From a checkpoint of a small mixture-of-experts model trained on Wikipedia: 20.3M parameters, 638M tokens.
Below are experts of layer 8 (counted from 0) of a mixture-of-experts language model. Rows are named router (the router's row for the expert) and show model dimensions 0-127. Each number is 500 + 25 x the weight over its row's rms, rounded and kept within 0 to 999. Numbers have three digits each.
After each expert's rows: a language model's description of what the expert responds to. This comes from a sample of Wikipedia text that the model never trained on.

# expert 54
router:559482495534498488469497489553472478505527529503502537531481499469529474453454492492523540475501514520494500487508496512499501482467533462521526519490563493494566504482503476503485483522517494496478528497515542505510490481529490496462468520514486503509521489524511526449484509508493521487506518534521505468525495543517527504557516503548516461538503539493492541473486499525473528456472
Description: Common word stems. Stem pieces starting or continuing common words, e.g. main in maintain, found(ation), res, not, pop, people, also.

# expert 52
router:493508489542530530537476474483499537502489529516498484470485523509499499478499484467518502471540496516524509492487477495474564534499564472511498541499486509485518509513506488541509502501496491502542532493495498502484502509496498496565526546499497484499501518446449455479525482495524519556512507508492518527487525443461510496485468534543504465476510540513482510483537463527485506453533
Description: Names, months, th pieces. Pieces like th, arl, ist in names and ordinals, plus month and common first names, e.g. E-th-an, 5-th, December, John.

# expert 6
router:537503508524517514527491519477510481439560528494496486447481507485487502495555488507448503505509484477506487497466475491475504538495495514509488524524498484489489465503523523494517498444492519483503524477483490524574527477482455522520472498519474492505481468491533494515524480524475467507488523499530522531496500485541477490465474458493525464552472534519509453502486499508451485524543
Description: Ch/M/h word starts. Word-initial pieces Ch, ch, M, m, h, Ph starting words and names, e.g. Church, children, Chou, Martin, achieved.

# expert 33
router:538496509510491521468453490458517531530493550552500496480461489524473524503509528505505499505537520521456478501532523485472501489501526526480492507536501453496524533511539486494475456503492510465514512500543488506501491484516537497478514489513475484481559528463513472502483487501525473537516512473519482471466505534454509556470526515437518463466500488537496507476524508513487487538485
Description: W and region names. The w in northwest or southwest, word-initial w or W, and first pieces of place and nationality names like Sw, Eng, Brit, Austral, New.

# expert 14
router:489494502505524481482505515476500506516474469541540472539519546522557522539497501490516495499515503513508494523474533501501499454511504455481534500499467445536471471469534489494488480514507543509494497481509504503471465484481510495513440454533516463488466521449511467497474472503537531512490503507478514514488447518459521447519488514544542484486513483451525486479502501485508483500474
Description: Row-start pipes, prepositions. Pipes opening a new table row after a line break, plus list dashes and place prepositions such as at, from, between.

# expert 61
router:493535535515498492490495539437500466514469462521506484499470496480524513516497486502506490491510501476541520499488542481549502477482518466520473513503528492502488553488471504497525478528529511496474509498521490520545551491479485508527491500517468469520474521464470478483536516523521459564473482508518473506498486518503530461524533521517520440483517520476566471465485481465507525487481
Description: Table and catalog symbols. Pipes, dashes, asterisks, prime marks and code letters inside data tables such as asteroid lists (MPC · JPL), scores and dates.

# expert 25
router:498518452489483506488538471516499457503493516494546508466474540525453503532536479494496489515499512534508489492484474509559490468513468487490449505510522456516499470500449518466487489481468531491529488475514506478535563519518488481525466508516542462538508459473467470497511507464519449482507504482517524497540527532511484476505476488499527518507510485509467527505485510492468501519453
Description: C-initial words, headings. Word-initial c or C, as in c-artoon, c-amp, c-ity, c-ases, plus == heading markers and the full stop before a new section.

# expert 34
router:474513528461524514498485484520499515486471503479470489497503459491488475511485493485515512524542469522462496510514485524536486498490465528499509464505481493527525523516459495478525493543509524469447511569509472502503492497515486467468512503512523483478498500482524483533483507526463475522472492519451510465506468461503472534471517474472543540527497546479528506443477513542538489528552
Description: Asian name syllables. Syllables inside Indian, Japanese, Korean and other transliterated names in film or election tables, e.g. Arj-un, Ses-h-avatharam, Kats-ur-agi.

# expert 55
router:493439510503480460493531505488528523497485511539562507509539515477488524500495469469541513521463482501507510466460506528492517479486483548528530475489485505493490533511530524490491489494514502508492491473498486516511545539509492519539493455497485459490486485510533523544487547490487491500475501489513441500504509506473521447492501474484552509468493495498528474420482510457501496502457
Description: Hyphens and dashes. Hyphens, en dashes, slashes and spaces joining compounds, scores and dates, such as Ritz-Carlton, high-pressure, 6–32, 12/27/1974.

# expert 18
router:521511505522513490546524483513526472485549504484466440489484556533505533532530489564527544507497522513528539543500502486480513491494476488437499461543518516520483484508522504480493501522479498508492473496462501467478489512511486486509504530517507481486512495516486537526527477454504527571519493483526503501511437500502509453530511514539482529484512519520525514511485475518500496526477
Description: Taxobox and infobox labels. Hyphen bullets and field-name pieces in infobox lists, especially taxonomy lines like Clade:, Order:, Class:, Dialling code.

# expert 56
router:455474504532480519483448449524501502488550533500497517514498504534515496517500497477511479505564486511491493486520480550518470511506481509510525492530516520489529530513515520501532456511466475492488508560476517515524481441545510469533526475511524474473479513508482490521490491521486469474549486542503508490509511494457522518446508533501525483475466504487500492445487483463505471538514
Description: K and G syllables in names. Pieces with k, g, ak, ok, ik in foreign names and places, e.g. T-ok-yo, R-ik-u, Gur-k-ha, K-iss-peptin.

# expert 53
router:496520497534532479487488494499526490502474455470517515507514520486461510503500496522536518465482500483531473450461479503519480471482472536536521493480492473487484529530508513511533475496459489539466478482542526481488480506516562546505500500523509498490494497514527511485472509477485497461457465532523505459447528458532495522491456516502490509453533494504474513460516544477458511468521
Description: Score and table separators. Spaces, dashes and minus/plus signs between numbers in sports results, score lists and numeric tables, e.g. 2–1, | 0 |.

# expert 8
router:474464472502464490479478455554456530493549476531514471517515478512547488497507458510468498495508489523471502508544487508541463507521488499511485512514510518497493494463483480519489504496477475496437510482511492496521493456512473478525476472550540514499462504508523502470514485455487511562504473550503520503505501503521525488468456514479496507517515508459522497538501479514463471507442
Description: Sports verb endings. Verb suffixes ending a word, mostly in sports biographies and match reports, e.g. runn-ing, play-ing, sp-ent, pass-ing.

# expert 17
router:479514522502515535528492530495459499472475479519459454478499497454498507531499503516447492462508502496533494469486537485482552485490470498471530521478475486541513535484483504470540515506527504550473512491522482487544536476469525496511483493477530466503483491534484537445483498525494477497509464529511476541463501529468493477496467514479530534532536466500484530499524498498490479474460
Description: Line and section breaks. Newlines ending table rows, sentences, list items and section headings like ==Honours==, plus some sentence-final periods.

# expert 62
router:460463451507515497488512477529477502489489464503534463541525510507531473484504520531507495519514501532502493483492508485544473496475521499476464503504472505510550521504523475520512517494520505507445454501526476520530464503523481487493497478498520545487482450474540525467492482460522516570474474503453516481494470500524514492475466464495536485512520490480500485530541490479479456473452
Description: Verb endings in narrative. Verb suffixes -ed, -ing, -s, -ates in narrative or argument prose, often before that, e.g. ass-ures, tell-ing, dissemin-ate.

# expert 63
router:529557453487487499492485505544476507490523499505487502534486514492497525467538556502468487469517488505488509501547479517473460517484496475516456568505507522487525501519454496503474479501525460494507470538495462489502465498529499493516466506476515496533497489505480495458502488512523482495534533433455487487464486495506492470493476523568514489480462513496466514502488496498482497442524
Description: Verb stem pieces. Middle stem pieces of Latinate verbs after a prefix, like lect in election, vel in developing, est in questioned, before -ion, -ed endings.

# expert 44
router:468532465516523489473553480519495514506533486526475508560446495526487484466483483458492526518517482480449496530503490491473453480481474504516501476541507528501567515508554492462471485466507431497497521489511504484460514502516496474483466531517505462483547503496489523506487521466491516483520507483526510511489502530529482479484469475476505467502494517449488483466504501523533520497501
Description: Inner vowel–consonant pieces. Middle pieces like ap, op, ip, and inside common words, e.g. tr-ap-per, st-and-ard, st-op-ped, J-ap-an.

# expert 28
router:513449449489512500483496511526545510540479505481523521477522536510497496518506510524538564476508494492530483525460501496490522548487506527496450524560489491454526481507492530447508520484435528500499547492497453485506518500528527483472465454525489485520503515508489499517528521477547511523500477483492502469502513456468530521521518504527511509493503526505498453490498487481509482477524
Description: Initial S pieces. Word-initial S or s pieces beginning words and names, often after pipes or dashes, as in Symbol, Slovenia, sold, saints.

# expert 11
router:471534514523465508504519479481454521508508451463502497509497476522477509465537519525492494513473494535512480505467539512546510459516497467534522490497481504483482537528515440499502453506510505520505514518547554526528485467532486484534528513478477511537475475497494483496523518527539459493511466506516471517436537505497492530506477500492548514536521507509494496470525507499517486446518
Description: Digits in large numbers. Single digits or digit pairs inside multi-digit figures, mostly after commas or decimal points in vote tallies, statistics tables and incomes.

# expert 16
router:512475495518504504460489481550488514524467528518493519545527499505510490508474512550540550513514517489468507518474507480555475490474487521533522541466447511506552487474488529483555554479494478480461507506499481534509548485495574479530484480494478514491535535516486494521511516486541529525511501534506494503526509473535526505526512474506502513488499513470520505505502491481491475453501
Description: Plural and suffix endings. Word-final plural or derivational endings like s, es, ions, ities, ings, often before commas or "of", as in grades, amounts.

# expert 19
router:520521507472492489542524511487538475506520514486472458463485542511506483470525483493489492501496574511512503530541487502511524497551481476446473493484495469453492505529506509503474488474497488514509514492516510481522509553498491528470510542478494510501540471516552470544498496488476497483503508462465540483500533488481459520503471462518446525515498480522484521433494518507524514533482
Description: Word-initial stems. Opening pieces of lowercase common words or capital E after a space, such as e-yes, E-mperor, col, con, m-ur-der.

# expert 57
router:537452511502531497542504511492457468523500532501493441486507514515510516491540508475467472514515519453508521487493506533502488479517502504501492476570483492468512523497480516466475454486514515507506492513444495494475462503492439526492525535527499510502515491499535557481504471529534466490477502488530538476510504480474504495473510521525517477507479454482466456523442487483523503521524
Description: G-initial words. Word-initial g or G pieces in words like game, gallery, guitar, subgenus, pygmy, general, government, with some h starts like hide.

# expert 50
router:481543520525522515510451479544462554523510528527498514526445488497512502517520554513439484470539492525496508507530489524481505520503542480520490484494516502498519493463481537525488517511455497484498492538483543496497513498480525525549481479469530474552487538489502542508479511485478484509507510526465465453473515523510520483497479485525461491521483534516485475495488473469456519501499
Description: Sports vocabulary pieces. Word pieces in football and championship contexts, such as w-inn-ers, f-ootball, Ch-ampionship, Play-er, team, season.

# expert 47
router:518537468522525517503515488476478473528448478501463515479549479462530505523502460486529507513491507534505547521544515506512519468531511474459473497501506496478546461455492488474504495502497462500488528495526531468471489519511550493484487496539481486471514524518477515494462525490498481494548493531498529471521519495555499499531454491458487483512528491514475476489502470512543442506498
Description: Vowel pieces after consonants. Vowel pieces like o, a, e, os, ra following an initial consonant fragment inside words, as in b|o|ard, ch|os|en, B|a|erga.

# expert 30
router:525522535522499478486463477478503481468548503481538496489475498533488520508500499521542536487498545481505512490477556473504501461519471468476515480538511480538488508493509507469487537533534515489486468490510503486525506513525450493486497505520568491530490471528500534504530499446509489526490466548514488551502484505485460482556543487529527495513502490484524506459515531523519520466507
Description: Geographic infobox coordinates. Degree, minute and second marks, km units and field starts in place infoboxes, e.g. Time zone, Region, 47°20′40″.

# expert 0
router:518502509540476475537458492483531501498481487508502479549501541530528515542472505556490505517449451481483489503489471479518496528523497470485494459514462502525538485500529497499504471461543472473480464481485483490480466450492513509517504487512487454465495460489509463550512483502543501548484473488539442531469465499499504485489504501509533489489503494518478512515529517504514490475534
Description: Table and infobox delimiters. Colons after infobox field names, pipe cells in tables, commas and degree or minute marks in data, e.g. Episodes:, | Iraq.

# expert 46
router:463501542486506487500525481506467531480492487445477569497493461454493502493508472460506485518484522479488473501512522460511528476488499477499508472494483492475496476448467478464521506484503505474492524520514476516548534482494486568489532544513500489555514488486455485493495517511515475470455495499495436510530485524531506477510544490496515553486502498481495530514504475462531506500499
Description: Acronym capital letters. Single capital letters and symbols inside acronyms and codes, e.g. UNESC-O, CB-S, TY-R-P1, ATC code.

# expert 35
router:505507507517463515512509447471521495507531453453492536501463484513467512494519495550515522498469502522527512468484522483507511470502495459467531487536498514488474487476493461476483512539457526483516499492493518509555490457504485530459534503491494468489527488512442485521528539510536505532497451518518469548464487494502510522499530512486504512532530481523482517497561523490518522475533
Description: Coordinates and infobox codes. Numbers in coordinates, time zones, chemical identifiers and infobox codes, plus degree, minute and second symbols, e.g. 53°47′, UTC−5.

# expert 13
router:456536515537516498470467479540492540531496503495517538506506496470504491500493505519548481517539496519479514491514461466531508497476515532530517525488514499471454465509481516520560495501465490482505518569493506502497498468491485471531493474526489472506514528495488506526509533461508519494548482546482520484543510556508561483512497542482504482512491543464493519504500505480514442503493
Description: Surname middle pieces. Inner or final pieces of surnames and place names, mostly Germanic or English, such as Ro-os-evelt, Schro-ed-er, K-ans-as, Bart-s-ch.

# expert 9
router:526432486464530483491513514502489456525474517488474495513510497461518485485476499458524482502484502450486521504474540525457490461491533500489468520495468483510482482497506540466467471498518500498510524503507503467494497455492510502454517511488519533497490545551529493502514523508494464523517489487483494531475531551542517520452520515497521499494534530546561503487523560497505491488529
Description: N, J, non-Latin bytes. Word-initial n, N and J pieces (next, named, national, Nigam, James) plus lead bytes of accented, Cyrillic, Japanese or Arabic characters.

# expert 45
router:514493519482513530511472492523512488522553495488476527528528471546473474483525510516463521536503515477491528500458489526523572482495493543504473529495514544527520490547509482504489477468510470454485495508486460526470516500512486538464479481458490470513536544501497508482496515448489484478520520501447493450512496489548468517495476472464501485500518493476497488527478472531517498476524
Description: Word-inner t syllables. Middle pieces ending in t such as it, ut, ect, act, as in admitted, Pulitzer, hit, effect, before endings like -ion, -ive.

# expert 15
router:517537509465465449524502479487540465506488508500533495478534543484477526478478497511514517485492498429481489495530522494484496517499486474514504481502509492494447502498551495477488502558516524515491520471478496474481544522512514501523468560516472508459475469523539510517484507495461470522518434480496502530512510471539514504497510437492475468458515497468518491492530505502527512482481
Description: Old, years, list starts. The o of old after years, spaces before years in dates or lists, and short word starts like to, top, our, 20 in 2005.

# expert 20
router:469474534504510485516477537489513506512504534540508521509524519482476506475487511548499451555502494499512495482509506487546493488488535546531502479467499508523516479510455494505545465488498499522519484464455469549458500468486456534467522498497491508515487442504514506522490484452543505484516472502524456533488495496465514534519519474475505546502458505511469505518547479461515514514494
Description: Clause commas. Commas after names, places and phrases in running prose, e.g. Glasgow, Gaza, Modesto, plus and, but, where and sentence periods.

# expert 21
router:459505464524490509549528490545516498459506486515492504510537518541528496538500492491496469478522508524507495503484511511462489515485517490445510502549565482510508495524533491491555519541488467490482485506434490495480470514487471508486496527515491519480537513523514514517463506460567515468495472495520474528488477525484461505496540513516474515480505521495508517509533557520498501466463
Description: Auxiliaries and taxobox dashes. Auxiliary verbs such as was, is, been, had, and the list dash before Genus or Music lines in taxonomy and film infoboxes.

# expert 36
router:505550464467553450466497513516519518512466463493526523509495482487471486510505533476501524471521509500475517461517546510464543514517521482481471469484547468524516524485517503503505498503478514546508486528477516484499501487516564483512527525470480492498495534453477468527467496516500499472509514505505542515519503489487543496484527507497452535520523527504503459460542531456506487521532
Description: R and name starts. Word-initial pieces of proper names, mostly R, plus Sp, Ju, Jo, e.g. Ricardo, Rabat, Costa Rica, José, Rovers.

# expert 38
router:530478517500500477507492520504519528494502538504528461470441494488480473493504519463530510516494495527506505461504497499492549524498522473536459525518475475540507475516529508486472456557479521483505523557501467475507504524498503467510462478491530477512493520517515496450469535479488491513518493450505550445538503448510496513489520495511512534507531500527510483476513490467536520447491
Description: R-clusters after consonants. Word pieces with r after an initial consonant, mainly the r in st-r-ategy, st-r-ay, plus gr, tr, Br, Pr onsets.

# expert 10
router:535552503506479496505492495491460501483490513512494537508459466512519508475503453486503469480485500483453534445500465523537517544498505520511466542524493504477482495506477465553507466521522477461509448492482495502459488456526489475458519487510544466537517492523478466470499531515484498473514541534477531500518513522549497495480511548541477505506494468499481504486517530501511477499491
Description: Mid-word consonant clusters. Word-internal pieces like qu, ent, ot, ult after an opening letter, as in se-qu-el, appr-ent-ice, m-ult-iple.

# expert 3
router:524499520506535468518512503514466472546531532525496484473497446508468465491495503502504534487516499483487480508460491524476505522484509476519524541499537515487448488533497466479489471493528455512514463505494541537477518516533473490474493482505558544503527498483499467488541448517539485523530491441527465539515511508491479533457511531515514482522493509474507471496524503489513453494487
Description: St- word starts. Word-initial pieces beginning with st, such as st in stop, stayed, still, all-star, plus St/Aust and similar first pieces like w, t.

# expert 48
router:559498551507476470476526502518515496531452532504499533532472527503446484513537529478478504500529475465485503448488478514454461520521509547471497482511527484518491508500523545474539464502543521486502489468505500487547527509513520488481483533501483507518495497485515506489489477481512527445515535533525505509513516511487523481490493517507494454479512524448490486532513477521552474533508
Description: P-initial word pieces. Word-initial p or P and pieces like ep, app, dep, rep, e.g. public, panic, power, Independent, Recep.

# expert 22
router:540503511515508498495519466491477465515476489496494539478533505482519501522560493486447480511507536490483503556461507513517500489531479479532460507491511496492511507506518522519497453541521521483513499521470482458481498481522529514525448524509490569482523454514525526520503444535516437520536469482524519524494510524497491492492474504484522482528488483521492490454522480516482464459519
Description: Word-initial consonant onsets. Lowercase onset pieces like h, sh, l, sp, fl, bl starting a word after articles or verbs, as in high, shows, flies.

# expert 37
router:481486485469520523547515508502509534505457492466498503463492518479548486457476484520495506524453496523523495461490526526490519501505505531524522509527457531475472479473497498515497508512489519469521477472483523468536484505524485514556463523530479548479519494540534506501487509531538490511503482504485470502510537525534440529524463514534481511526525494534506520520534538513481541455469
Description: Numbers and quantifiers. Counting words and number starts after spaces, such as two, four, all, some, most, and digits like 65 or 0.5.

# expert 7
router:554479483488471493512496480508505533458519435455488481504470508518485481487483517491494502493483536526508490460492511521516488483538506529458504484480485511459484548497468487546499514499510505466465497515548511508492514533456501474482504478465494545513501443528483509494517462497492520460491521520493459464442521491516481466509489519508500506481461489522497539523450483506502545499453
Description: Adjective suffixes. Adjective-forming endings inside words, often before -ly, -ity or -ist, such as n-ational, commerc-ial, person-al, viol-ent, Cyrill-ic.

# expert 1
router:445492507491514462536479513460509511452482492513476545467486469483512458494505480496505489490511517482522491508539488457556471500515514505513504508493474508508482513509497506519548509522487469472516487563527534492469506466445482484496481518510491539489465503472511498477473531508504537505518513514504521481517432482516500475478548507469520531517500542495523526514517477535547462535467
Description: Personal name endings. Word-final pieces completing first names or surnames of people, such as Micha-el, Em-erson, Gunnarss-on, Franc-ine, And-rew.

# expert 24
router:494505486545481480550476483506507504483516473513474480527484504526488486519503527513505466464503532493502497510499545441511463519465494496531510502484480519483525511488460512531486535528487474486454472471498542536467517515476462496498467475497501520550487530453455490477524496518467523533465497520529522490466453474548515506502508531487494544482496499437500531538501512480485515528485
Description: Table cell endings. Final pieces of words and numbers inside wiki table cells before a pipe, e.g. Retirement, Decision, Character, 0, %.

# expert 42
router:475540497522517504496463477494490445503545483532506461502495480525472487504556504468499500514509462492514513489544497553526464491522506547498437471513489471503508527482508516473532499484485526542513498533508502512480533535515515497470509503429568456495513529530508548509529512518493495477486497504473509475491517497541476502515467500477545496505486506508473512523506501480485537528475
Description: Mid-word c/g pieces. Middle-of-word fragments like ac, ic, enc, ag, iz in common words, e.g. obstacles, vacant, accuracy, villages, investigator.

# expert 58
router:530496471538492502487503507501501487502532517508526495544455515513525492511492493489510519548491491443531507542503527521478462514494473467495459531506503474495534476469521519482484522490484533506500488511487550509469455487529567504557539519494486494529519478534497511477480530540512496491523535500459500491493531489486453484446497490548472499476463526528482484459512471466495490514512
Description: m-containing inner pieces. Syllables with m after a first letter, like im, em, am, cons, as in t-im-es, s-m-allest, d-em-and, conservative.

# expert 41
router:460525495520491493504454509476540478491535477543506538500466528485492497520516500534498522509474521480519479462463517493515508519504456526531515485485476491499538521493509539532532458485475504531466445463512534488487478464535526519544490493504505459484506483482505492442488532518477501523477455546547491451474535465503519511512489524500505518478544506493513501472521513498508525524531
Description: Spaces before table values. Space token right after a table pipe, semicolon or colon, just before a number, date or sign, e.g. | 28 May, ISBN 978.

# expert 51
router:459483545538539532525461524524470554543471519481516511502480478502465492490487522514501485543506478483490516471549466476520493516514511553489531516509472494491496512524504521533501497512539513499537489545485488515478506515435494538522485495509494483500484530481523486482505455490477492473465518473503530510526443484493523504495512534477531552505537494490515507482461534510544488500467
Description: Surname endings. Final pieces of personal surnames in lists and tables, such as f in Braniff, Dorfman, Metcalfe, or son, ley, ton, man endings.

# expert 60
router:503549477471559523482457542473476474489552514481480493465476515472523495541494446487523546516509445497524497464500485495510504474528503504514463479460520464499490508484496545464514488491496511545503498521448515502505475439500484485473510496524509532513477482517542488478534478541483485496482493492515488501498530495539475522484535463495459507479505521487471490497495508523545503532491
Description: Inner vowel pieces. Single vowels and letters inside words, especially i, u, m, t, and accented letters, e.g. period, guardian, fatigues, tale.

# expert 12
router:473514461521496495495510483519523508505504484513508518498517499478549499530470504486476447566517529522507476505470452481465464542461458509525512464480524498457509498487521469546495496513509497458514472470493485515450484503417509484500496490488517540489512504491482498508489493514539517527500499507508508445521430497502487479472511524506471478507526546492510537494467483470521489498493
Description: Song and title pieces. Pieces inside quoted song, album and film titles, especially 's, 'm, The, &, e.g. "I'm on the", "It's About".

# expert 2
router:499503513518537515488517497512525473528457452533493519516547536517510524497491510478473479528496463493502476518527475465467499483531546506471521492494493491492513453518511544546478458463457535462511442468516484467475500482483487512504464472542487500494487496464497466551478525496476502532465497465510483481461466490516528470504493510515516534522532480497484537493462517481496508492531
Description: Table cell separators. Mid-row pipe separators in wiki tables, plus semicolons, colons, slashes and dashes separating list items, e.g. Team Penske | Chevrolet.

# expert 27
router:519471525466512483521505514456503483490503524468485475487506488545512498420495510503495460526504524526471496522532511491495480477505483492515513477502498506462501474487517522477497495542501485519525556496485527521492542516480540499499502512534460461476513522533510466503521514475508498480541488448522511544496477512503537541486475520471457470495545495490517479430493513471543524536477
Description: Mid-name vowel pieces. Inner pieces of proper names after a capital letter, like he in Wheaton, Wheeler, Wilhelm, ou in Louis, plus capital O or U starts.

# expert 26
router:518464445472507527482505527504514535469554485522522467532524540495534500514486498509464477520483503509510493449470507535518490515481512487509491467555490447531504511508508456475546531489490513503506475480528489551517489522458526495547503533536517490483478496536528524509476515504508499510511498509456511514484495493497510473486540476519505472503521489551453493528519539520473498526451
Description: Linking prepositions. Prepositions and connectives following a noun or verb in prose, mostly of, for, with, as, during, including, e.g. one of, for example.

# expert 40
router:492502475506470517467484475503516466513508500513530505530476545509496514516521491497505535485496487447511498507515462478469530506530526472514503535467448511519472498526486483496486526479524519449490482513504493466514459512472495473475532458453504476523541502530485520535479527483528484492516487429535531471531526479477484449494480510510497512480482484470499474511459472518556553515490
Description: Short vowel-led inner pieces. Inner pieces like ig, is, or, il, id after an initial letter, as in or-ig-in, h-ig-her, pr-is-oners, Jacksonv-il-le.

# expert 32
router:511480474489522504507483478550514469468461514514454496458492489511486495494501487502530480475533540462509512525505496473490498506489521497473457520460513518501480478441489494504569529496511542501519471474543547493516498538481496456546471489483498456488475520540486493457528520489467481489483542502487521526506512530534494486478481526529497515551495496504486482488470511509531502439503
Description: Word-initial prefix pieces. Opening pieces of Latin-derived words like rec, dec, acc, bec, inc, as in rec-ognized, rec-alled, rec-onnaissance.

# expert 49
router:478493513481539521482462514490514510524561541505481458466457528491481478458478524501468516510464480524551477515498497502510490543468504530510533530497543530461489488513497458485496532459511502502514460566485510529471522501509479470534503467496523467484534460491511499521545500461472520485506513456504459471502498507501517513501515499497475513529510511497468472518488474542495534491522
Description: The -er piece. The pieces er, ir, ur and similar inside or ending words, such as sup-er-card, gen-er-ator, lin-er notes, H-er-itage, count.

# expert 39
router:531463509468502492464506504488511466508515504528498511518524526471527469499475487546494491507458506504502493480522485490468490486469470519459503461520542452490538499491481497498487496514504544506520499487501485518487526520504501465472467546497480551477486513503461525514522514440449554488509510468476492489465520518509465472515490478500450457449519505531488468474478544449496510479486
Description: Pro- and prefix starts. Word-initial Latin prefixes like pro, ex, sup, com, im, trans in processing, problem, proposed, plus common words in and to.

# expert 31
router:524522494526531532473491464480523513488494497509478481512492488502493494445494451480491510473510506462511528483481484550535459511525499524495510516488477507524502470526541523518503534474533524472511493544502525491488476489519488519531506503475530501521472514454447462510455431491463496508500501531500519488484435443502535491492493522479510550533490528473503536502479507523494513540515
Description: Foreign name pieces. Inner pieces of Slavic, Balkan and other non-English names and country names, including accented bytes, such as Cro-at-ia, Alb-an-ia, Spart-ak.

# expert 43
router:484463490462506493544534509472465474533540495513537525494511556479525527535492491487522482505525471446475508541484512509485493471518528541538496494489491516488522506520464503513511459485466482507502494509468467557555472492540482502475477518536523531459504543508527475502522492510521462487514450516515523505504493534492487520514533478479488493525486505472541478491473531511462507501532
Description: Word-initial T, B, J. Word-initial t, T, B, J, Y, K after a space, often in lists or tables, such as t-ypes, t-ribute, T-op, B-iomarkers.

# expert 59
router:532462507452496474481507532473506470510476478506500481460531515527501508494507470507493470499495509496515488455521506485473496563489503524488525487514533489473474497541537487467481554516502544527531514512537516460481506504485478481465517470541517499475511508504462476503459533520487529504482497505484533502504413476497481515483520494524474496478558473506527480456511541475486502517527
Description: Foreign name beginnings. Opening pieces of proper names, often non-English or accented, in lists, titles and taxonomy, such as Al, El, Mar, Le, Jo.

# expert 5
router:531502481486455472480516494485488463522476506543539522477511531477525494544495538550528469509533491475510518523499501464505520527532491494488511531501530478469526526467493457467470522508519487532481485504514502459514502509514554495506514470492508501489481486517514493514490548488457533514506543459435538498548523524445490465514543481519489491480507502491487509498538532499510509516460
Description: Word-initial prefix pieces. First piece of a split English word, usually a prefix like re, dis, de, sub, co, as in re|ceived, dis|covers, sub|ject.

# expert 23
router:504508497498484497517509507489510488510513495506492543486520472483536500476475532505495494509465458524507495507559463492512509482484495520527507495509483468515506455514550498491523526541494454481472518491537496474454499476464514509487549545482489520524514521469525539454474495436516468532484488466505506488501492557476466518515514496546498482484557487448526488529487525515484522515453
Description: Clause-starting function words. Conjunctions, pronouns and relatives opening a clause in narrative prose, such as and, it, he, which, who, but, often after commas.

# expert 29
router:534523507468471479501527508537471483537465472537496483444499500540512496468490495533465463512530543550505501546496472446501508490527535484523482507497504494474491500498524514456516523480553491528483530542488519469494539511501506473485502544510508508513480499516541504509518491494464533480474517446482456493503525517514510530482493499533475514497491470471510477525557506495554497507511
Description: Mid-word syllable pieces. Second or inner fragments of split words, especially le, re, e and pieces like rele, se, ev, as in imp|le|mented, rele|ased, st|e|el.